Weights of a small mixture-of-experts language model, trained from scratch on English Wikipedia.
Size: 11 layers, width 192, vocabulary 8192.
Training: 371M tokens, 5595 steps.
Below are experts of layer 7 (counted from 0) of a mixture-of-experts language model. Rows are named router (the router's row for the expert), down (a neuron's output weights, with its number) and show model dimensions 0-191. Each number is 500 + 50 x the weight over its row's rms, rounded and kept within 0 to 999. Numbers have three digits each.
Before each expert's rows: "comes before" lists some tokens at least twice as common just after its tokens as in all text. This comes from a sample of Wikipedia text that the model never trained on. Tokens count by the router's weight.

# expert 3
comes before: " to", " the", " in", " by", " a", " as"
router:402511456540547538578469511447498532566558439515480510554610540447547556425519462471489470451499474515407543485493544500497486498575530520485499453486479648570414452559523520570515497524556437585574417530518424458455545418435402454515513520626473577459503499480485519559420430470517461526506463506549519479501499426458614482515598546512505375410520448422493493431572535557453489470601498486531541545495534500574481451477418483573505611553397479450400518538490525479589491482502448500495487491493476490537457476474517471571465458548501542509499466502486565526467566503550614549
down10:389553518526535509550604513599494561534508548517470491527520542544520579556532510519495475487520485444550540451469478466471560509524500463483540462465508443410534479523583590445542518473467528475509462406530493487430476424478446474520441463651486556433490546511472556458570424507478500575511527494529471490508440516504451462486506604535503509473502541464489592594537528419520499474468523495575484377407432486393587411438505418444487575440470504453522496570469680458503475461483502461522586473473447576465557530571498513475512529481571373495462446432559485464540470448529455559
down11:553533363610488420512485450517506566607566545569477603544415466464461552439466561561528454486461532444456546601448379560487448485612498469490495517455491514489478503457465475509510422483524485495469448500487490631449635451573422522417460514544502534461454494420464535533500503477514494474556434550524412504416507521454472453555534439529470466512507500555414514511547575479501593500554519543472508485504546502625474468488526523629526415534496538435544493465498607446498492535549451431460565498507535561554466505441537485459507404476531470475436544482463477439522482470513586499
down12:513503468504479491584543440408467471487527526533600492530504443504508556552441573497549545511499416456464478418583500423463518551584503444428551529507489477566407547488505467429558509543503508482504631485374458475550467490505521534429527402507573507467424575556545496538448475463516481515550535398535502520489457531521408407482523477460441591482547481390471538500550472416431536445582467511561545485586424483472472519460543511483494551474495487500552405406463617534577480528549455534562455522450581541478525383530533456448504505472545513442537581510504447613518560465476508563
down13:569544476540391486506529465381531535538493553533471511411533512517623420504409497485523480462524519486493576524502500520504522556588479481496462544515482527522455513481486471401487580493402568450485555557487504501494501562490427525534524520552414488424527490474471512484349562544481437440544536521529472450453522574445589551542528463421527565528459523458440482423521432627507498509534434539556502500465502549583617477531563532511457540484492426597559453463493505383471447552442393518545526484472479577492525388463509471507529591550439532483419589521462486518497403441533515487

# expert 0
comes before: "  ", " 0", "\n", " 1", " 2", "1"
router:551527480492462473593524503425523443422423462493395550409552481537517451521519528538567430563478469461517526546541460477456504453413536466446526524505546426458450522390463543555584533507510569543464530509510511614498472564393470501527532485513519387485566463452536505434437460466416403507503504550514429486546480519460554482457522520576553449515546530539581499533532511447498461552399473449551527471542409536493600482560530431566504487521568587516558487536486515488507458457567542543500499453596568571556501453523488542418415505429563569606427390562561467541430457512504514541
down10:476544535521481549489476586457555580505505485562466511473522478473511549515457512440485536548381492493518472494561478453470462518465555504484435493537470420514398468509477522484539459470533506471483585559556448553489463633471574445534424570466466539582550508544578494466513453498590433663483525525496360512456510524480446459482498456429479444387431491540523575487500545458590481499594509418541493417472524425598559566516533483488536467442459527524505466541508557537364479470517518516408573459469477487443504551357523480568505409561484594527503468499524446525566473539498493532
down11:525518619537478507458425377444565477465508610474549496532554513503547563584540539517490514524560537526489495464483412442500531426496553532540487589506493529436503536461564489562559524607466530534455517507593455580510526425464428447464497489566513455423515480503556476426519472568576376505536553451501454476497524530450539508425417490558536454574486435484492531611519519411396449472481587448575498419465554468513512428530451519527410504539418412451556503427479568396480508524437550448513504487501572535482599503411521478531466471448496509502431428519597498488448526511520533507
down12:438448484563467561493570497469506460492511405520409445513473510558493400597472592554508530435531552438475605407501468561455617506548564484521517459501502541582521532497395545539494536552416497539439511496577619494555467575502469576512473468444448562492549519499560566477445477532504419429439462516491466464530507514391461500526550537459672533520520571421444430443521548493484431432493462471521437515577554452538482478441531506504605511427529571500568501576467537431435552485466486410516461494470438450545527537486543535540563519460473465431485452442506564495475513469488475462
down13:580446433474519498453513465533464504446556542486545497550508423587499448567522620502439433565537357479525524452595410600471549469460447467588590487543485497573520516521515407397409545460506517501582520470567563532533519526524478478513470589492489465505503519523502570552443493361511471439502386386460523481489401475479517418440446546502525591503480436479430443526543511488615518493466510544537505492497495508508492449448528540598537492510399475520481518446459571567449605479506503469557473505537523538473561580426500502543441438445538514517498551508518546566485455467491440487

# expert 5
comes before: "-", "|", " |", "=", "–", ")"
router:446495509453461535474476446439538515438436483530497522512473531477474483572495473539550524508505492509491510466530532516588454511514524537510522538546460503595524471466553555397450458578416541492416418465511537496573495523583497560506431533427515593483453461545595516472483526519539530505581484518392435526550474494485467561465414441484454477475485538634499534507483481399590436480475515522409511461460424506377558532483481565418597538569445591451447508506539496531457604428404402475488473490482511511468587548462514493561446489507422458433516450385503635442549413519496536466
down10:533529510453564508505567515408436476478460649446607562475448452480433458577482494554489430451464459560443527600506465571524582545416462564558477454496431418486517486513453471491421492513376547487539537514539523475544439546429548497445499447458556495418509463549539568464505451478535448451551511479525467349453504421436571543446481478483461474489577580521378478486606470548529454586560486488585517567497546464564514483583445528538480478543565541475499482534388550528487515488560483485492550516529438492529422430521526518538472452510420493495596546472510548490510531456553554510
down11:459549480543495517443545435441434487406431429464506498463406540459516545465501415483549479486559574548501599484467582493501456558501516448583504553565464587523615393591446489510511482501540467495525521468524499511472533468535412421460436546405421514471546472472612559541495526485449535532516403584527504516493540560544483494514377513504630473480594487511527510453573484481448534504504562388536493437474477489545502621508442588495463587507501511516547501454535490585524427528455567452486433561447498525407523383529447547521527497559479483480518468458488504511550431511405518492
down12:463554536561546440465550472560538525471456473426589474504494419524434543449485470465492533571451581402492544462551498566546486431529560539556489492504408463541519545590458459404474450504484539529384533478397486570461495421535531503495514444431495476601455470481567536452551575522471474482634501465515496525472518391513473493504572627576540447546512537477562530489515434476549432544523509544478555561538524549467489426568454490570515510581442533424494449533453423438526486480445457487434594478541516474485493461508472480517483457625514435463506401594479555485477578459400531504
down13:638464415474571617481415523476536649463468521575494499435574424525521516530494469439502416492516595496529423501531478473502519461559508479483501589525500477464437454435479432416659629578496449528546503528488535431515466530555442575502474477473535608519447440448518601387503537523522441457537548524436483468470416455496493442519414476486511495521457472393502508535528491489436479550512486540486542514544529513522609433521416551479480451489512516469465470553477474505417526482590510530456497489481537517542473542615535486574444516540520517477471479489584444501519515442470525422